config.toml
num_hidden_layers = 12
hidden_size = 256
n_experts = 32
experts_per_token = 2
d_expert = 352
d_shared_expert = 0
hidden_act = "squared_relu"
moe_layers = [2, 3, 4, 5, 6, 7, 8, 9, 10, 11]
router_score = "softmax"
normalize_top_k = true
routed_scale = 1.41
balance_loss = 0.0169
balance_bias = false
router_cosine_scale = 20.0
router_bias = true
init_std_router = 0.0193
lr_router = 0.00185
vocab_size = 2048
norm = "rmsnorm"
norm_eps = 1e-05
tie_word_embeddings = "early"
optimizer = "soap_variant"
learning_rate = 0.00542
beta1 = 0.95
beta2 = 0.98
batch_tokens = 131072
max_seq_len = 2048
train_tokens = 589400000
max_steps = 4497
dataset = "wikipedia_en"
Below are experts of layer 6 (counted from 0) of a mixture-of-experts language model. Rows are named router (the router's row for the expert), up (a neuron's input weights, with its number) and show model dimensions 0-255. Each number is 200 + 40 x the weight over its row's rms, rounded and kept within 0 to 999.
Before each expert's rows: "gets" lists some tokens that make up at least twice as much of what it gets as of all text; "comes after" lists some tokens at least twice as common just before its tokens as in all text. This comes from a sample of Wikipedia text that the model never trained on. Tokens count by the router's weight.

# expert 10
gets: " ", "==", " St", " st", "st", "r"
comes after: " ", " |", " the", " H", " S", " h"
router,207,225,199,208,193,188,198,185,271,187,238,179,247,246,216,145,190,227,135,196,160,237,233,193,205,269,200,293,146,181,168,168,216,123,128,150,232,143,149,185,190,176,232,211,215,218,211,181,235,176,236,264,137,188,227,176,206,129,201,298,222,235,232,205,183,207,164,225,172,215,196,188,248,190,267,196,197,183,278,157,271,156,128,241,229,243,251,205,184,306,133,176,162,185,203,232,206,176,194,259,296,245,188,151,247,174,198,130,200,159,219,251,190,188,228,202,212,181,159,205,169,146,151,159,180,237,267,181,190,197,191,193,239,237,189,247,230,142,219,170,212,237,127,157,207,192,142,228,183,198,193,208,191,192,174,205,183,202,147,202,207,263,171,155,147,248,203,224,179,163,270,196,256,259,147,200,153,177,206,136,178,203,209,232,180,259,198,192,210,305,232,143,182,180,206,215,204,209,105,151,163,296,220,272,157,228,190,199,187,209,183,170,208,229,129,165,194,181,150,186,237,178,274,218,256,175,239,211,227,111,161,208,189,220,214,163,183,160,352,263,237,189,238,214,229,217,213,137,226,213,261,191,275,258,249,226
up1,218,167,140,165,192,231,106,176,168,267,212,150,163,201,287,210,113,303,214,249,216,198,155,157,202,175,184,152,184,217,220,241,158,127,205,246,194,235,197,217,253,220,188,138,173,228,145,223,205,128,215,144,198,251,186,240,180,161,214,222,179,217,143,187,220,149,161,191,194,191,155,243,238,212,179,220,238,219,248,234,146,185,124,116,165,234,154,231,187,150,233,198,202,193,255,195,223,213,247,201,233,262,261,233,190,244,231,184,253,204,204,237,165,230,250,206,188,200,225,218,133,195,189,248,212,208,157,152,229,232,181,173,209,241,201,124,177,255,219,206,210,291,209,190,232,178,229,180,149,213,244,171,175,205,186,226,178,166,136,255,188,214,185,225,199,219,164,197,242,126,266,232,195,195,293,233,211,220,170,215,300,215,219,133,170,175,224,269,212,176,146,136,183,202,145,236,256,192,223,232,225,246,157,250,179,182,164,231,239,217,215,131,212,139,149,247,219,188,194,281,139,185,271,212,227,224,164,197,214,186,165,205,180,123,227,222,231,202,240,257,261,182,161,312,202,230,196,172,145,85,252,305,175,223,150,189
up2,155,201,273,208,219,128,159,178,190,222,174,133,193,222,197,182,225,155,199,192,159,167,181,139,236,184,202,217,198,278,222,213,188,218,145,257,110,251,140,281,268,205,186,226,221,133,77,231,154,194,205,158,122,170,236,220,237,210,118,288,208,249,226,216,207,163,167,202,207,180,178,200,259,213,184,269,163,211,164,249,221,149,231,180,270,187,185,245,191,172,228,231,237,219,119,195,207,215,252,151,223,224,267,199,211,215,233,225,189,197,189,209,243,160,180,182,203,254,174,186,211,186,162,234,231,183,260,212,207,237,215,233,235,162,206,254,190,136,210,221,169,226,160,143,190,131,195,111,146,188,199,216,179,215,194,201,153,135,114,205,229,240,201,175,186,210,130,176,286,132,226,204,226,198,220,185,238,133,215,317,244,221,228,211,285,198,220,179,143,167,161,233,194,211,146,135,239,210,221,152,149,167,208,191,237,112,162,226,210,248,147,186,229,225,169,210,200,239,220,272,181,190,181,270,168,240,150,169,161,217,222,167,160,161,130,239,183,104,179,165,122,182,220,193,201,184,248,134,190,269,155,194,204,258,187,172
up3,160,179,167,139,230,196,182,180,187,195,172,226,226,235,180,207,178,252,253,221,220,255,273,248,195,245,139,142,206,152,154,152,155,176,168,222,180,148,134,160,159,196,240,198,215,190,257,220,194,124,131,186,190,234,237,198,199,142,186,248,222,200,168,152,133,153,190,195,223,215,192,243,213,173,189,116,225,204,193,133,243,174,147,216,194,184,202,293,220,222,114,279,183,218,147,138,276,259,209,249,173,219,180,188,185,209,156,204,196,170,186,219,171,264,207,130,159,201,163,200,160,233,251,127,147,278,159,197,212,294,256,199,143,228,164,123,220,183,178,166,174,204,167,210,209,255,180,176,153,263,216,138,177,169,227,180,183,199,219,205,162,213,219,197,238,240,242,200,188,162,267,168,266,178,280,164,194,125,142,190,180,251,151,181,241,247,178,168,174,169,184,196,267,188,170,164,249,121,225,248,217,192,253,155,192,197,236,207,327,238,193,277,258,191,218,250,209,194,151,242,162,158,201,270,162,195,224,218,207,138,224,235,138,205,169,136,160,216,215,214,193,221,232,180,156,260,256,260,130,178,244,205,233,154,212,134
up4,202,97,214,215,181,206,147,162,239,218,265,140,272,205,164,192,167,196,283,156,187,200,157,246,155,234,163,185,171,166,220,120,235,239,195,234,192,219,195,281,157,149,141,232,178,197,194,161,216,271,255,235,180,164,223,212,163,178,208,237,226,192,151,172,150,166,217,139,173,256,260,220,191,219,204,101,214,287,162,235,157,192,198,227,198,192,263,287,149,113,193,197,195,133,222,244,205,230,112,179,155,228,136,194,182,165,208,201,258,184,128,167,215,225,218,114,227,275,194,176,235,137,131,132,131,228,257,203,203,239,207,201,230,246,172,189,181,226,228,310,192,194,190,224,229,185,232,166,241,199,189,191,147,156,255,195,255,228,204,177,163,175,157,165,223,206,251,242,210,258,161,240,255,229,185,224,156,206,248,219,243,183,171,213,152,214,197,260,203,150,223,243,147,198,181,246,186,239,165,140,251,281,154,190,205,227,165,193,186,196,148,157,191,206,164,215,158,232,227,188,193,173,168,219,197,165,201,219,170,209,166,247,240,154,233,206,192,203,157,168,217,217,180,210,270,250,259,210,172,318,215,185,270,116,268,154
up5,213,174,174,187,192,129,216,181,187,236,219,233,260,243,228,248,203,138,236,204,101,213,204,219,185,206,162,223,294,177,169,282,278,196,200,223,221,216,201,247,177,169,206,241,237,187,257,138,157,214,186,142,236,163,223,231,220,238,234,236,202,214,179,182,220,175,203,139,231,131,191,224,193,184,235,184,188,190,197,165,243,140,177,222,185,205,207,157,196,288,171,218,207,185,236,280,129,206,216,206,255,170,105,230,173,201,200,201,138,284,213,266,211,203,202,152,140,252,198,223,173,212,190,185,105,157,250,174,251,179,256,234,126,143,227,151,276,191,182,233,272,249,194,181,129,212,119,182,260,170,204,226,170,159,197,260,193,236,213,247,219,127,192,218,201,200,190,187,149,176,199,153,227,142,203,182,183,168,193,101,195,201,101,275,219,195,180,178,140,162,247,192,263,193,229,208,218,203,193,248,173,179,179,233,217,199,233,307,207,256,172,216,200,115,288,119,278,203,159,268,152,211,210,205,172,196,183,292,223,168,232,210,147,194,163,127,226,207,242,179,188,166,221,200,170,181,232,259,229,204,245,231,228,159,185,138
up6,166,276,166,165,178,294,188,187,182,173,236,285,218,266,193,201,186,190,220,207,158,175,232,137,134,182,186,247,198,162,189,251,142,147,203,232,182,157,146,221,172,261,177,260,204,214,246,127,197,239,127,161,192,197,183,199,165,168,209,193,234,232,201,241,246,118,204,256,229,150,203,166,222,117,213,196,161,190,202,162,201,168,156,222,234,171,309,219,225,234,222,199,184,179,211,262,255,112,196,253,246,136,206,152,182,255,192,145,216,218,155,234,187,276,213,241,153,276,254,226,196,169,261,124,185,209,176,145,206,190,236,150,216,175,215,177,192,113,184,250,276,126,219,215,200,241,214,196,201,161,159,221,269,147,226,309,224,110,202,233,252,207,188,216,230,235,183,176,221,135,225,241,181,166,287,168,263,164,279,157,208,197,159,173,281,234,245,225,217,225,207,215,225,162,215,174,140,274,216,245,192,265,178,231,207,253,184,176,194,244,209,185,257,199,196,155,182,209,222,215,206,194,240,241,214,190,161,177,204,191,197,245,150,221,227,198,179,198,220,256,319,156,248,137,210,195,194,174,217,205,213,147,192,271,186,159
up7,251,176,185,169,134,189,234,173,217,258,254,206,223,267,208,137,231,217,156,294,215,148,190,277,144,214,174,204,226,248,281,179,215,203,184,181,118,144,180,192,202,179,191,230,142,215,239,252,191,232,166,227,169,169,210,172,134,264,157,242,181,165,197,111,233,184,177,200,207,285,175,214,198,151,204,195,200,223,251,184,213,214,112,212,190,244,187,156,233,204,193,182,155,195,194,214,249,191,150,264,225,234,163,169,164,195,224,171,234,193,212,218,151,109,214,175,155,184,287,161,153,186,227,145,145,207,191,206,249,228,224,224,190,250,186,197,152,176,246,164,240,240,205,153,242,37,131,168,216,148,212,268,216,171,235,218,230,169,124,207,190,137,174,201,201,236,196,309,208,196,223,268,246,252,165,203,254,121,227,162,183,172,205,254,229,192,205,204,148,234,203,243,144,177,182,155,246,194,242,186,210,211,160,220,253,227,220,205,235,222,230,242,225,277,187,242,157,250,199,158,139,298,166,209,148,166,230,201,166,167,201,173,181,181,217,141,234,137,188,265,141,225,237,207,212,214,153,160,180,250,139,208,229,198,224,287
up8,234,183,246,258,173,261,157,245,122,203,175,232,253,228,240,264,230,249,190,150,135,203,207,215,265,271,188,205,168,212,183,219,193,205,144,256,218,136,192,178,220,171,151,110,248,196,266,174,213,210,226,136,187,249,229,167,200,183,207,196,161,181,159,208,182,121,300,252,289,141,235,185,199,247,218,165,201,131,268,196,192,134,181,160,223,229,241,296,337,156,225,179,215,125,156,172,265,241,269,214,183,170,250,136,179,266,190,134,235,179,198,150,175,201,196,192,219,182,202,278,221,157,223,192,247,233,188,189,212,198,278,167,195,148,154,148,222,139,211,191,177,256,275,257,205,216,226,123,228,239,179,176,181,224,173,171,222,191,202,141,207,244,174,202,235,169,222,263,185,190,215,151,235,229,218,125,206,184,192,191,202,211,200,215,203,248,240,222,220,96,224,127,229,154,239,215,200,198,247,177,213,237,235,197,161,175,207,177,155,254,248,265,191,160,257,226,152,215,130,117,237,192,215,204,198,202,246,164,197,159,206,198,169,241,200,171,179,238,212,172,222,172,265,233,225,208,189,198,239,212,203,150,209,244,120,151
up9,229,209,214,144,200,265,145,258,122,189,249,191,190,199,191,223,190,101,174,317,186,198,216,152,178,256,221,186,210,205,231,221,283,221,191,225,220,203,200,245,200,241,207,178,218,176,196,216,168,230,182,150,210,238,258,285,275,206,240,258,160,200,212,118,179,200,229,254,190,242,154,263,201,223,149,169,211,200,136,197,185,237,189,223,227,171,256,168,184,169,151,162,288,163,175,208,288,141,223,215,258,161,187,181,173,214,209,194,133,250,206,153,177,165,158,231,263,202,229,201,175,159,184,214,232,185,256,251,219,169,226,191,242,192,166,136,163,269,242,170,202,187,198,193,201,194,210,109,223,147,199,211,236,192,198,251,271,263,225,161,186,136,141,172,173,307,254,214,149,189,191,191,244,227,224,290,209,155,154,254,195,151,225,157,216,182,175,194,258,232,301,237,244,185,192,127,166,167,219,183,159,188,274,247,226,194,253,237,178,140,220,214,248,171,221,113,259,253,246,178,231,276,214,244,214,221,191,149,192,207,161,248,215,179,200,235,330,220,131,200,198,204,228,220,227,228,197,218,225,165,186,239,197,149,192,162
up10,177,230,122,182,210,186,156,197,168,163,263,171,148,229,246,164,132,174,152,149,98,237,157,106,257,249,201,250,244,249,254,210,180,193,171,242,208,263,189,189,262,219,229,180,265,190,231,190,278,202,200,220,251,158,199,196,157,195,247,211,174,242,210,198,222,120,182,127,196,285,190,231,242,219,195,111,182,172,286,257,192,216,170,133,275,217,183,159,204,224,194,286,167,229,234,234,246,257,84,164,126,153,279,206,197,191,174,145,146,184,200,218,182,235,186,226,198,164,203,217,229,201,173,191,239,166,250,151,252,244,123,207,217,250,177,200,205,157,270,213,213,250,282,168,266,253,223,201,232,175,190,232,133,167,148,216,233,222,146,160,232,243,210,205,184,190,227,212,194,244,218,230,205,220,214,210,171,218,194,148,114,199,180,196,266,219,221,187,196,129,220,235,165,172,169,219,123,225,149,227,217,126,166,224,192,214,216,164,163,184,158,192,176,102,131,131,169,172,233,259,221,221,244,236,177,192,195,204,182,241,183,143,160,227,153,161,145,190,188,200,208,224,185,237,170,216,191,207,149,196,191,123,230,156,232,146
up11,244,203,189,196,159,151,115,258,169,281,208,193,221,99,245,239,142,144,192,194,256,161,157,215,215,155,182,147,203,209,215,246,127,173,261,244,144,156,176,234,176,167,152,132,218,222,205,124,228,187,95,136,289,197,165,222,244,185,226,225,176,166,167,228,208,271,273,138,129,192,194,244,235,160,226,170,217,204,172,184,271,249,209,168,187,198,220,192,176,213,223,205,190,140,165,175,252,250,228,210,240,155,109,221,186,272,212,74,154,159,159,238,240,190,215,178,173,234,209,217,202,223,147,188,221,219,213,206,203,184,131,223,286,201,200,164,156,203,191,172,213,223,195,196,180,177,203,249,178,194,200,237,170,213,202,217,276,270,153,171,179,162,199,185,174,265,173,140,160,84,159,214,228,260,225,130,198,191,268,185,211,204,172,189,135,171,234,185,175,202,234,198,277,191,239,201,244,181,214,230,206,157,197,187,171,194,186,193,169,182,237,225,284,227,225,211,164,203,202,145,192,239,214,203,178,122,148,157,220,183,221,224,212,191,178,206,228,197,216,145,147,216,248,247,208,274,197,213,141,224,119,169,258,118,293,213
up12,180,201,151,240,235,202,152,193,128,167,95,243,197,300,165,154,189,229,222,247,208,289,88,212,176,216,240,258,215,210,251,220,217,160,178,214,187,138,170,136,176,237,215,244,232,222,217,241,130,222,193,170,235,186,272,178,191,126,220,162,199,171,175,215,187,260,190,179,236,207,254,274,270,156,199,156,245,238,241,223,159,246,236,163,184,211,189,144,237,190,243,162,167,256,244,228,222,262,217,138,184,146,246,212,198,198,211,207,209,148,202,177,201,173,164,146,196,192,182,130,181,194,212,164,288,151,162,201,221,196,199,156,263,192,221,167,172,165,236,258,219,203,191,188,134,238,171,250,247,217,182,258,195,125,181,198,149,168,207,234,187,168,172,151,223,211,173,218,151,219,226,181,225,228,160,197,224,229,181,164,187,135,163,232,249,242,226,220,279,274,193,193,176,159,231,222,324,157,216,208,199,217,156,254,195,221,130,236,227,211,155,141,154,177,183,221,133,191,148,215,237,129,215,216,157,244,216,148,168,173,213,191,278,284,222,132,168,218,215,158,134,236,116,251,219,235,204,186,254,175,200,198,264,275,174,260